config.yaml
n_layer: 12
d_model: 448
n_experts: 48
experts_per_token: 4
d_expert: 80
d_shared_expert: 0
activation: "swiglu"
moe_layers: [1, 2, 3, 4, 5, 6, 7, 8, 9, 10, 11]
router_score: "softmax"
normalize_top_k: true
routed_scale: 2.5
balance_loss: 0.0019
balance_bias: true
init_std_router: 0.0297
lr_router: 0.000811
n_head: 7
n_kv_head: 1
head_dim: 64
vocab_size: 31745
norm: "rmsnorm"
norm_place: "pre"
norm_eps: 1e-06
positions: "rope"
rope_base: 64700.0
rope_fraction: 0.25
qk_norm: false
attn_scale: 0.125
tie_embeddings: true
parallel_block: false
init: "uniform"
init_std_qkv: 0.0291
init_std_o: 0.0
init_std_up: 0.0291
init_std_down: 0.0
optimizer: "soap_variant"
lr: 0.00269
beta1: 0.95
beta2: 0.98
weight_decay: 0.022
lr_head: 0.00466
grad_clip: 1.0
warmup_steps: 200
schedule: "wsd"
decay_fraction: 0.593
decay_shape: "linear"
final_lr_fraction: 0.0
batch_tokens: [32768, 65536, 98304]
seq_len: 512
doc_mask: false
z_loss: 0.0001
train_tokens: 454300000
steps: 7740
dataset: "wikipedia_en"
Below are experts of layer 7 (counted from 0) of a mixture-of-experts language model. Rows are named router (the router's row for the expert), down (a neuron's output weights, with its number) and show model dimensions 320-383. Each number is 128 + 32 x the weight over its row's rms, rounded and kept within 0 to 255. Numbers have three digits each.
After each expert's rows: a language model's description of what the expert responds to. This comes from a sample of Wikipedia text that the model never trained on.

# expert 19
router:152114092149117128081142160136121157066144146156178134142168161079161111092152148084133072166102160129157122132137166128138138037144143124095142155111155063111130176139128135158126143131116156
down0:116107160144138116105146043145110169117114148071143208105110089012135148168076125119155112141151146132053120125082111117123123133118159140195089176086067133127135163104152178137115116077093131
down1:101173109111133134099198127170115174145158087154150132089176123209122125103187139120128111125132057134128167196084065135109045159159112128200171181103104170115100136066173164087087167137128095
down2:114120099168160121041090138090225119161176079071108131184142232089135116236154160135110105098117136158158150115150133156153139085131183153071122105086133167164132153147132103143055127099085131
down3:163074148144116101133055155143143170111162129074135175101133067089119099108115096094095155097160140127178087200148137185139132190152139116200115139092151148103146128163201112143115173101173153
down4:167100101202075164152106128134174151057066131133117121115127148159126141108128084136170138097098099124111130125206151163156160155083158140155103102118094103073133124133095128116137162132090119
down5:114139075147137170088160090118187116109151082111141096154123117113123108123125140118097057123175093150139121155113207096159186106152099114171142089142170190069165128124149120134147102114165138
down6:127106161167069112164203150121115092117201145149162091118171105179088062161115062096152126089179166082100122110061115135115134139156099142142192157122150156091099141111142217130156163076137166
down7:104160086135124082103131134124085111095149094130156106126081086132128161120061095189113160141094112102097083146053103170128157165107078054127134110122148116159123127163135129118142153161133165
What it handles: Word-initial pieces

# expert 17
router:149188134174204127073138152145149124119129123132172108166168168158126109066086192178145135109133123134096097152076140117136143044152055119167166115112143095085113118148144163142134097116118102
down0:167106130060107150142158094131116166069158142057124133122176000198098197131121094119118129157120141161125141151071118100175143211136143119122113178134071134147145101091075109129150138133091129
down1:104057184126119100159104090104060179140147158138079130064146087159161126146120143128162109152146127128140106127168127115111134095125113123162088091133155121082126184087143116101124170071018103
down2:043110166161153120122120176147200156135174115110111133111119150189088152147126097097103094118131111183134154096123065142126156169142127094111110097103112135122107131062099113150140103111146125
down3:126120201112057116172154199119110127134136188155161176100065096109086199123127133176051152126158140167068157079112128128109112119152127115134135149069085149133084184126158116120072107141122107
down4:171145129171112089127147137133122153102159128148146146164109131079088149166114113160142179076166135054107107157130157181129154167138144106105133123097192127141127173109162130130127148118108115
down5:147100165182082141207111157101143145123108132075122104090090095158105108158138140083128145139134075158059128112166087153118147119145186145170156199141090069068142131158126105109130116110077147
down6:097136132113062152190154092133171128137133131120128155097141147084135154144189148115104065195076099105109069115095087075129145133145093151136178137146096093104191106088168173116099172136087115
down7:159176145128110142121139174099139153197074153051104118174094113106100158205118097072129120125163126117085165023110111101084169198169066126136157073084037151144162137162138210119104128123171089
What it handles: Inner pieces of names

# expert 7
router:126125156095140141102154070095073124130180139070085156074067095124093063140156154146111107130143115151203119113122083172114103111092149142134095110133135082169152159136089132117152155133109084
down0:089161123106129082160168133109153186088139123172084132182152134096136106113157054117128133103104175144139132081126205121128096120151142159084127106118135123144127164166112089108121215142134143
down1:177123125111142077076128105095112173118079107088155136102137123112144172112163144096131049129184052137118034095126159147136151121166156134125130111163128155099147080156129135153161115204114150
down2:106107184107141087139148173185143116140137100093089094124074121127090163159085152142162180119139159105155082126087116126116142116177120117109132161094097127060067145119152126131143075113136158
down3:177131131070099139098146107117069128133090176111136092094155093155093118124098152142116073100129128144137147114128154127105127152173128131087167144108131139153090161089080106149119112110093065
down4:195166077084084167105140066124124117102079117082097167126106055137126140105166113117109127086157087160101086091142090088051086154128125098159093119084183157122158132168137131117126127149155149
down5:142091092141183079130083143153090137144170109105134097103103122114080105164131139130101153110123078104116161152082103102134135141176092138140130141160131151110133107141148133125109137151130091
down6:163110143113184129110086119127122135168102077090130123121090108111129173129124104104125095097121126126128109153124091109103144080068077031117163126128110191130100102157097124085153103131124125
down7:110152077167104134110063110153133150102147179110131100106135164150174116123119133135142111138110134118106181060136090125061197146156139127114135176194123170101133094083099133130127084215165090
What it handles: Measurement digits, units

# expert 6
router:135157093092152157142168117142096119144117172107095133150128073154124145080139122073106096144105103110159082130122110127119143118182100059106106146169165186133145134085095132117131162118104102
down0:137129130194173134096108098118113070111126140097070111154049070154141131072127116188138039099077098156111110140120141183129111114157157209066122180106143153144117133165137129131097210111149105
down1:092133157142132181153140182181144144162146131152052165085120141120094102093129117159144119115080170117142154158165136123119154167150136051142169160150133176112103122079132120077121144174139089
down2:098080145098119101091166104125114090139181129140156121173143148084195112182130119135171058187151155196194102061128107120110120049137141119110119150167159112134120197129152071177156136133161106
down3:146137139136148095127079076191157106073091141137141190095127127164139100060142099127122124116097146096101078140103097172068090095127085124129166120190120085130128157133109121185159137161156084
down4:091142093112101128140121132148148062143122102085115061118096175164176159089126141206076094148214154105182146096143098178166157114138163178171095136134191108106151154130125142158114162104157118
down5:133175112131123110169115191155149116136137119138112128143129102182139172101064040144123100095109066092105141139163117103084123106101142112126154176118155148077111066123089161129136090122132131
down6:182126111097119140108142138166186113107120101153115130135124114126133164084180170136157181087113071187138124150180086038139133153158063108139127147108110146079085112061136176104127136115126161
down7:170111148126178097137136107071114131162120162156130153140121154195128221119131172167115170135135095187127203146114133073167131103128120162168141105173089125165057147102114161054109090164089189
What it handles: Infobox field labels

# expert 4
router:116146132153105139160121118114131095147135106152157090113108151110118098109161175137129118083103205120152174146144187098117157102149126120094147113133121128071184158074127134116109110126079086
down0:173082191145209135092128082143127065133030101129166151162083154067095179156094125171069137133165091102190121112145104127135124116185113172064156093126133136131122110153135116135088111112138131
down1:186138146135130110143166144159103106133107094124170152106140114102160110111119110141142180137110176069088078143133132138097119114087113144128135193197106164174116154079165181151139119167169211
down2:153188150109134114139118119091124119160149167145057129129141098137206156102151080066143177081129176135153142132038099104145103079167144137126156136142128154143139096102133098098174087090148141
down3:133140182158126135162119081128109075130189162061129095156153230126166089137114171170067148086109085166166152130159156147138152129161116132159113090129167118117134123086160153121108086138104130
down4:119119189122124190165142114151127146122078103097179100144131103090137131149121187152123138136147119062141133152087113118150131127089128165132125101154136079135145082163093090186115104152148146
down5:114111144123166128097097163132122109076101193092153155161152126152145123157155056126112141156157158122104150139175144138087141152114113158121096183172176155131136127162157043126137076168158108
down6:109139147164084194184089134139163121164176102100144098136173177107139103075121146121149132130146105141179126108136084079101173127119095107147189103170103148093130147111086099115176116121131165
down7:116116154128102074157151114141171102120117102104096160157044233140091183169156080091106181141144087155155154199148168107121122128173176095120127074153153107114157118080131137119131139098137129
What it handles: Foreign-name initial pieces

# expert 3
router:122100126102117109162150111113102109106116113121109135128163135127125176181092156126147086144110163093145098098135174169125135078032061124130130144114154161114170134125124173145133142110139130
down0:180092118135104087085148142159123137142138116087147108177114078103131069124121188161095109121143049129102088115187120152140137127174122158153130153181130146154141160086117131113148156143107175
down1:130076176152088138124169128131062133088150108110152132110111161144089124081158176184125134153211085186135114076178152168150164144135071091108136127157152153139140158117121168155100080158054092
down2:110119199165118156191170116110111118169131124089121191127131066145085206176117120134111133123075137145130125041147139152056145184111182178125149134111111195049138115131128137081129187132127092
down3:132135141098068124109126091126135159143168130156103153098121125123103124091119127104160059160102129168163133046084110149120150150124108134125210130146110110120124107099069106099161132071055153
down4:185169092140100123081185147109139094110112109151175047119131099131157104080074123062098152146145098155082108158129169108145170197122082138144077177124108091111166128107116134152138129132111115
down5:079106126074129102140089139145094120140137191118115133102107091161094171118109110129079094140056146100208149102146130127195118158178125122109167124187182154129148127120138122141099094228139097
down6:060142106144116130127052106117133156115161118071115109130118081083098153139156119115150148129193143157105133098049146144119148135109070183134086144111125136108103139141109100074122131113143181
down7:124134127099139160185130138066144107132132202084088123106113071142103112141111171146151097095107109139104135049055112129151127180131128115152113166142133130137096109122160164149153120095162103
What it handles: Acronym letters, codes

# expert 16
router:174156154145108108102142149135115171098115136165133178134176115103103162061147104130076091180163130143150150087134077086142181142086176134153150093159154168159103141092158153103175152139114146
down0:114146128036207119117136143141161112106089097163097126134095080137080094097059151113130160170125125117059085184134175081191167210125154160089093144152048191122126152133156133123129135112136152
down1:160126118149184111138079154084146140155113206115145122110175108104114112101135124198120153114105175123120121167157087130151097173059122127108151116113126156125139150130080109126090108132102133
down2:110168097166112121193143149098081100149131121118133143127166132159105097089161158067151126183163105109146138179152174069152090120141189163142146136188121071144090115109183072143137148109194150
down3:129170177101122106083141087151163125210077081111141190142076180122124141110138169108114205129131122140134131146164211126125103124186144143180135085142113098121128127152121169142149126172104135
down4:126116138098111156165116091084152097177176131174161147147149107104097151147144131150156122136132152153137133080151162104156164158129110125149171096109096143135153113121091143132110144132139082
down5:075162108113169100141161105102201141124045109063122116151168138156142172105150190086098135072201124136138144131111138191104139155163147161074092166100090154189090150098156200115088143132133144
down6:125141180113176153145133198154109103083135109108093172133098135100118163191160079092088138095144078159152141126076159159130115178128164109113130194104136168084131160106141088115144120125101164
down7:180171154157123135141124176126168108140044104108152132114107167130217131155075109094112151087152126147105152116097149129098142135098198182104143144109118065097195197112148135141157029119108155
What it handles: Table row delimiters

# expert 47
router:132150123088102169129076122176123068161048109141111053083154111119142143138138070145152183091098171158109144141105074123126155146091102150133087155131114139079140145172151100184132030085156098
down0:098117167107103054163097115124130194113148124111147111159154152097118153099108150131110096138087101124113151141131147107140044134130134152110099147149124105123100143116119131051103120159138145
down1:156117119159132165193132190086077163153123152102125073116112156153166136119113116137137122168101135083088122097183054127169121215121178116093125104108154186111178162116140128174183168085155103
down2:108113105144122075145133070125091098097108150090165158107101118137165171144073086070117118155134103125147113103092149111147108139118093080146105103159093160121222114101141143094116127123115162
down3:074127159107148084104137104164073099081187116160165156135097153115114146135102073164113137114112093161131129082148189124111128089041108184188115115136151121162110114129037102131117129114159155
down4:178124157157118127159158106121096116163089134139108125150146153185087129080146121141114145108154126123107101101191101095082120131119139154154071153138148102148171094131152119097177124112139122
down5:138114155091091147154096108133088116126170168118148113048133092143130134191110179142133110096127137060155119057143068116142178115137095149162131144184115149153133102124135135164086132174096117
down6:141135157180134102115198141171070157148118137111086101078119127051119157119112115084164148087122088121118136127105105147161127104170109153079115121096156136136151106176061115100174131083143118
down7:129115151105148109099139105109143178093147133056125203187081171129152119142146172160111111148128063179086196117213099115106126136151097111162141152102175135130186115166110084059128159168107134
What it handles: Prepositions after events

# expert 0
router:147150117175203131102098149114162161068134108142091120156150153131078146099126148124179132152097115198156160109076106102124095106181170091103137152140109119143122093168098126134152155159161108
down0:125135170152136091141043125129098156118140069125153145122117095138100120160176196136220094169111126121078119117136121192137142136086133126136093144167108128112099150143123135142175164125176144
down1:062103117168162074096140136089134139111163153078127121137143123122188144119173159202171082145169104152089094159150200199198180134120086101179158144124150131136133131182121167114160131145098139
down2:166127125132164082129143148127130116138133134120140172131122148148167133154100130118123109195141152149133182098139173161132125130146131149085136138181141144143042137116117145140124127121094125
down3:091136147148090125102098138141102146163104116108112123122153044078062166166145136168154169053154094145110127138177124115051097119089129118102055125124107138111108103128120118153088111037166127
down4:126117158127126138074110142077128113143151112100134160084158170124162111124134136136095160063160155097130101108123129188124104111111093167093082124101057163102144132151054072144119160062087115
down5:094132125173106160123133114143126175139172108127119126100157088124136093104108105058149123144140169159126179138125077150130099085135119107184134128109122086144064167141099113116084106069108185
down6:089108170131126083189126212147133148088106142155088157096136166147128112084132045126118128172095096110114153114130134099135170204155174117151084133112085134082155143101122207079120121108138120
down7:102088153126150137161130131109128130157150122136160144172112170126109204144136146199134158180090080150124125088139172073123123061182139146127121145139146121130138128111134087178175115203079054
What it handles: Taxonomic name pieces

# expert 46
router:158129095156135073085139140157127166160145145171180124181131159157152138119140148136111125169119102149111085125141068133112128056123111136159126134084108117102139169190125131131132085168125166
down0:129061105145182133151152125087118085128128101078162129202119111151101179104144102085155131122165128122131152093106082120091143151141105127057119051167121107125073104112107131090119099157176135
down1:102111150152170148151122086169110138106125116158112122171162191106126132133162145123107139115078111102100067166192138119121089118152152089097130062155092142142091153076104134125181134110236133
down2:091113133204187151143108089065141105203102170120147118080157038094109105120152202154186164101135166127148128159190097105130145079103128116131152141154106145107179087119118130100087143094187060
down3:095131156122132125088080117111120083075092056170110116099138061157132150107127115132131132080189151151139108089178126119147122101147146160051104147152164160187148164190146130211112171084125153
down4:128087171131196149192114120139167130147071104104163117091123104136111127201108118093098172070098070090064105118081060088087124098144104156182140146177182131121116085137103142083095179122117138
down5:118112097107139154137110101114109086125104163157110122150111075112155138159138076165152069098107123107124139175111122178072144151101148136107085087119153084117137151080176103143132117142124105
down6:130168142151101131183133119125091096183117157085183139110104138093065109157111175117120170184111106119140158121168110050122162098194232075111137183120133179124095142199135146116156147099091148
down7:099149133093116090126090118139120108142128136124132106079159123128106171058090206122140169134102165176136122141101156102148107106156115104075151126099114120146105156107152140112135147024111135
What it handles: Name-starting word pieces

# expert 12
router:154105172110131154107156157184168181086145154127073140150072121190115108132147162110145129108172101107074142164141106126140113147060161100126175140091166115130168133167100165108096100075109149
down0:164106166172192134100143151178157123122099095116108128140099116120100137115164060110110145157177118119112071149081151103104136108091149167150162057127179105061128102168194150167134117168145103
down1:132115143170146136027169116187100161083158127122196059148113173095134052110118108129128124115108207138092152146140080177143159140113140136111130223151104083092165188121109125122125062123120108
down2:096096163136218106104183161171124166098146125110108145190102142158124101170125189165187191108148131064128136074067187134101129119113138109114075124138148142172171147114172169180153095161137144
down3:162211151145155049123215074090153073070117081135111125125138156121166106120122116111110127150130146100088139185114184171155115202188132172111130097185104140121094065133134131103181138084063123
down4:194166056159160144065163115128160097166177179140121199129131090120161169155140179130153111221123129138150108157128115154148127180065137100145137094135138121150126136137158143145119093151084121
down5:092123194079155128109156122121131164124128137109097110139128157111140105134140128121136185126113136097133208143148163142153151144185133094151114120180149142113175120101120114095115146104058112
down6:094123180093114109160099120138120134126160111185222159107156131097122124143066174130103126127098162168113149157109159087095157180143155113173089110148138155109089131151162150199097058093117131
down7:099118107106188135132151157142217103101184092114138120141123142109148143156126117130124111125148140110129084096087082112184145126125148159129142127178119130141076132130136097101106182145123185
What it handles: Table cell numbers

# expert 44
router:134065149149142136099092139181168113176091123134148108074129112126163126079156139106107129173105178136163121139102119134109126137101142149057058118158122137129125108078127143144140133140073168
down0:130084173200144086114153217217120167152113185166133057095089164106182068180172095135121135143103121110108076177177128130142113103073130101082118119106070170147117132077163104164073124105133160
down1:206092163150164086100126164106150120100101130123095139127106160144146133084114140076135175073130081125111093203129139184081141140136166137145149118078086116123139078126085167159113115147137147
down2:156131176127153134058162123120131118155092146170152141144128165145098197123154133177097164090094144175163073145085095143121227105150158128130100183133105092115118131115140082152100134129097137
down3:054114139141146144135172072163153097160078092121127073119085100121178164147118145105124167101177064121123091071122088174166045151088084132153047135082102154100149139182122092069092168096124169
down4:132137209082170140159133076155090114110104111058157132088083152097152161095123195134157146141130138108087144207166148137115158122016154172161137116178141180075174159108105137155146138236133114
down5:161099134147064120125128096183120081126176149063099089063142122150153097103125107085155079071143108070112162090127097153152105092097151133188197147106077142110118142088151090157189101121196159
down6:110123176100107138150132067167161121139144069166152099136121156146128075107174183185101120058089116130165124177151163176140109069135091111135195151107108144115101087154159170165146128127097136
down7:152150084184073132152086140128075176095099144136119111107123141197163150184138207138080094150151091176140108107139101095164144082132172142110138054187126177112077134114196144210098079161128118
What it handles: Prepositions and quantifiers

# expert 28
router:094061139171057105181109114108137133124075107149179110113126141186130168112155140152188091155155162067136153118120138161071152135124116155133132141100169115121187122171112108114135107120124146
down0:121128174168150140120142135168132137148135150156062143118121141096124114147127137151147117120127159142146140130133120122140108089107139119092117145145175152174104166139160142098108095077145180
down1:144111146120142122123150141162064110074139156118139103191130169082158087052121109132097068184112189075138091133116166144108101180121130158116166154078152098158125112139140136120101173142183121
down2:169127087109119157030121145138132106175147165124120077112162131123131120088157139131063149161159079099071106155140112109094102116100124145133142149161172086096160140121146129139154105114193165
down3:090115123157151117117085140101106094140121146088176142112115129114121122119176118118103137141106050126173159096137105141133142175115149119128077131147126145071165099136060111106145168177072168
down4:125086148093115127171190071165152161170165111132170127138174110128163163142106133124121141161141111153145149116221108102165108110133108093085097130125157100165135142166172136129166128087207168
down5:119192134154154069116175090212153130086119153156160117126134126123159073124095116136122140117166110117103128155079170193098162101085130099148114165113106073128144129111121113109100158108107129
down6:149095134139118135096054139063136177128158170094174138165146116149113114174129075114081121140052152104081112168133096121100145124154130126116094215137129128199115132135106175125160151125112089
down7:104165071148167174124081159165140116117121209150174109135125023136127122148078103111137150091164050097090109192161106131137179137121156163148050098137162146126137138095088110170140140136156149
What it handles: Single capital letters

# expert 9
router:109127128150087061161129153091143119116129168073097119151072084083132143127145075158180117118162107115131086124118145115140104091132171131099093172133104159168080144167129120112130124138163111
down0:143138117142120090159113099068125156070113100144094137120154116101097147169127133105067177082185144129163108130172136156147127141174151185074148066172131136127117169055092083137160119090041134
down1:123183126133085104104144163090103156150094109084091208166118126101120202127165131119064122140154129155114104134175187109153142102096182099095140106140098131107124118149117108109149120118175145
down2:057137136149139162151166087087169150128114099100148180117108104116147129170166137053098118089064101083085141100129100129135077103110163120109080141125109146154140133099123094064127111161138174
down3:206107089101068071156100083176139164132107150142168170118100115166192061116079125149088123105146171092066158123124134147166136048075142082161140170089112088144125088106131154141102165129115173
down4:134128127170158079142176100172203173165196154139119071084153143124078065087111132152116113135113100086117165110132105120163094103147122155112096124136141152147150107135140120181147087141135093
down5:101118135117113114108137114185107120097078130115142164181174114170110121187116164182122142069152113167128113127117133153105142103104128131113110092129125138185179112133145088153119194127020133
down6:119160131140115116112112145169138124112114130133115124110216099145154180067083162120101153150071093134205171183155073102156109146089143179110091132107132163125105107156139153103100065130208096
down7:154149135076080142123158137082159107202130057163087145123093116136139090076108106228176091119138110128138052110108086127149129134075165140127145114071098081123062095166147094140134130110082099
What it handles: Topic nouns after headings

# expert 8
router:119115122145102102100118105125091080125153100148066081155183091194137142072121100153180113165149148082065160121142124157171127139166103095075145200076167128075157146146099190105120099065144155
down0:151108136080108157135086185161169132150118169118161069123114137146186195114089154136089157156141136120143119129124131093171133124198149145164090162078061140147114116055152161107109135145113179
down1:178090138103116119125203125137106119118161100177060118129156138122121104142114127148099182126110133107121127122092163078104156185121100138139128111150095112110118155146122107093106186117087103
down2:144115148145158069178123163171170137150099134151112107123091163186136082134174126126152111101221058167139180150077156086117124156132073147105135129152080199098120115149124122187110128160101061
down3:183151110098047155095122087098121122149136121167131154150129138117121115090129105142110125138124115198152105120175192096099149083108134120071132069165121084065125112186156133151132176211133091
down4:136153167127122138067128100188136141129121147073130085130113129127097129134123117145127125153099141108065139114170085111107141202087133092115139147082125142060151151161188130117142154170103167
down5:144105129143077124159138077127114105184142176173134123071148187140143055133111088151076082179182130164120136124124149110174134155099123165174176151126101109142158086124095186139097089167118088
down6:140165157163164092155184150164154139144092084145092105139179183111116152130150090088099076119074092137113114141101134179066125193127141164178133117126215132117105095185162192141129135122094168
down7:137141122132114095147153103146175137194180105134101096090106125160156151111133116131135123119133097161149096138083112107123100090116145104120129065092109199153084098119089095121096138120096104
What it handles: Sports competition terms

# expert 31
router:144073121089158141163061066144169144158137113172120118096106105136142178117111101072075120121171101119180131128171083086125118144061121117110124122122166117104119175080131101178112131128060164
down0:112064158121167154161136136045150099153090110112136133169107104120137183109145133124106141155137155152121181105164104145137196214116132161089119103110159145195187145135137173094085117102093089
down1:107134135092177174146126129149138154164083140132140128106103133136087112141152156135134080108104156113148094162101119139126120133156096096200125146147109094059173176106171067132182125110093160
down2:106174173117137145112098156130108155115176140167186134097105118089130083137105097110095112137119142092150147144127130180136103176078095144149138207142126113107100121176145124141085206142123157
down3:137116143152181085141085152103186134117144051177119154114120115111155163156122080150117075080143122110109155172173141126138105145113077138120126088120156109103110122095160146099126163140164117
down4:179162122154079127144081125111163102111121125091092077166107106096113102124216132135094081168159084142136167128163160124106074120112121161096071133148122134096065218080145131184120130108081087
down5:151191158114106184154096100097134077125072142140150068168086127093122121132090184124149121158109129053139114088132149152135162155121126131130107187188100176123119131108122118127147149154123067
down6:184133111124123136100067130111103129138126141103127137098117170153095131109152170174174147097147161131092133157068093111117163106121122184102111141065139116147126075175164141070139124112089123
down7:085152088127139124184115140125069135136085130110068097112194217109097138132111050141087159101116093131069159146081122082130105153106117140111132096168155134103063124115068142121147107109126120
What it handles: Auxiliary and linking verbs

# expert 22
router:198165210067134175123078087102172121113091121087127067049135126117103124113106064120135139097148117164079149162127098058103146144104125103102103136140076132096081158138156080167097093088189108
down0:155094112119218103178135165140073181108136177117081191114134168087111139103120121114126101079166127120136128121147155102145156157147142103131164102161112137116120073119097095165143053129078153
down1:101138073101127137116116155124188099106121122173064158112127140148132130091183163189129150081118094131050166146106149125138176135098178101163130098131134114134140069149102124066121089153210114
down2:142059124112144151111143089141147148115084108110108072048119124152158119102150137116063179104103128084100134140128125195135093224114164126100128126163148142126117144201126126163136108107152182
down3:125149137112072135128122183108118155112114068083149163168115117154130102159165123143167136129187112136142078147146061092114139065143141135118115145101081139160120109169092155073099089079154124
down4:127126117094133064182078161085127070113148100103125127120122113131162153142147164116149128114107147118130078143134053113127161165211104191132169091161096137156124118144135124065121109145072098
down5:168124150119192053096158094169145105084063123082107077137129140078150167095075110177121181178066136096115087122147166104122167182135059093119100140120176172140151151137098121139094140111125128
down6:241125192128148127071127113147102187094063119103063136180088105100110145070111081133078196104138154144118140162061117130109113121086104128169153147113131112153092117141123164133129178185148154
down7:141097167152159153151136148135057088112136114132130180156106069130146125183142113084107080148124132072100172100125078122081128105145142103119115174118089190189116113155133098166129161063151188
What it handles: Narrative verbs and prepositions

# expert 38
router:097139112103118130136130143183154152119135103080080101149140139092115174176141114148154174117152103078107134121155118148118123119129146154137174051168114106144116113149149105144115091098118097
down0:092166099077148131086186138119170137146084145116123094134193110089174130147139108178115137136104165128154126117111097104129088180109089182076066125085095120161050159065130051134098020137176149
down1:164139122128113099098173099133086151133153095106107159183124077131155119172108065121149125094096183148098181097171084055191160144131156093152150172113182163178217098158114111100116117126133107
down2:091107205142119120142130119046169104133104122139035164151149067117108114174136141125144150088094145118132109080165147109117127170090117124123159121096147143123155063181094165096104143139137138
down3:134110143154143166135126148163075150082103090154151069126144113095146118097125155110143134114148169159082041162088118111119085095119117032176125118125178159115127138142103138176122131102153096
down4:128143172090164101099051120158145152125124118109163116122122132098117097164104167121120125133153155146139078157167167114125134085145104143096168132112138113194114107148094116186068149113129140
down5:070177107126095085196179171154088129149108157165142100081062125098097086119035132151133106121116164132143166177141110216112102119168155119135157114166170068113081173096112094128116166170146067
down6:141100112096148221097236131172085118167038122080081128120149073072148100109120061120069145118143142146117194140152093085122145200163091107147104133134093136147074114130219164126134129105138111
down7:190111092131050219178098084120133108140147092097137189095078093125067108144071157155155143146175122154120147101059129137111128103135096117129148155107136138143104131202078124116123202132125145
What it handles: Names and punctuation in lists

# expert 14
router:143164103167075104170159089069125098099123137086161119149097130115120159145107128053158119114164146122094103136163134134091151121106053179109179148100075144151160172122161153134144169129126146
down0:091097161137141098118141132181073062143084108172113174118155114107136084176131147121182147168113088130139208070096164159127178120095158115141084111158138165141121082158045098162092122075172117
down1:161149130175114147114171137103150177107163117114147126182093091090123102089104093151184174119206083153068132127091152182072125088120120100146149148147167115092128117165089181132213119099108129
down2:114078191181090139165155162101108199130111184117143129156151185141157083120156109110135138154116130084093146140122153117144089154111100089083151198068131193070064174139155188133093155122112088
down3:103058145115167106058121105161153090164125119152091084107068119141151138115160169088137168160124159162126051187104081133101161108155146152144099122146181101129117092097107159172056081108199165
down4:085111157119105077124154119174102121095133111130128150128085152096150162105173155134099089079141111134171122102106165049153147125148125151144104154126107097186100158159093156091196171174092149
down5:146124156114169128158176122108116067112135158130177106124081061076151166058120162091123177128142152144165145086149157136182172149191100128118121145129125126164131151159107128163127196153131112
down6:041188158158127115116129215152148112135145133065081133114133124095095139121150121142124130100087191132163106092113133117117114158088159244125108114101099182165178138103157135102145133125119140
down7:129133142108172172111072207169102101153090150082147095109153114194084069108145204175178120108151146166114088132135134117105139144142110084172104164113140150115058132138159105148080127110117133
What it handles: Section headings and proper-noun starts

# expert 29
router:163112060109119094097143130125084141128203129074194050171130145157127085118148151164113123179094144120153144111050129083037167051124147093157159123080160116083151166116135048093136112122090118
down0:133066154125067144129114119146125154201066106101145089142165147128100140139114163132138113132106137150101105101052154148103134113121073132147100143081156111151056120105129170102100101198149125
down1:117052159136135116145135095143140127178142127115160120120077119131160181152148119121093161134141089153130128118170079161098090155101118164142080111163130114104094107055186136156107131133150063
down2:192142136115117161126113166140099118136072040134077074162139167168102134138147168122063116136054161099164099121130128114131117100144079110086144091166107201144123113114120155160104162157165105
down3:190144208119116119162123143144120134165092102142134152072090047162112144115155075117095163117114137116198157100136150114126094189070141080082120065122183128173088102128111133141051167125153076
down4:121144174119083139112082118081174094115144131070088149118123137110101081052079145100113148191118147126116114128190151101060126110141163149131151165120134139170092087112131168126134091087188214
down5:133151174106106128095184160139126133135087077108147102177091168116098169115078131162129147191116145105084125036147166096073145129202067149163114071129093179072131094178131097068115106038074060
down6:105185148159140112105098110207161124112192128094143081150157105120135148121156104112100098042154148186129096158105126171126156105114150180126081091099107142092137167097139142186090177142110155
down7:125147133110094141088120103058176159126097164101184123073146140094150136129149097130103162141146139099207172137155165169131123175046140152132126113146112142116115176083110135097076132100096106
What it handles: Early pieces of English words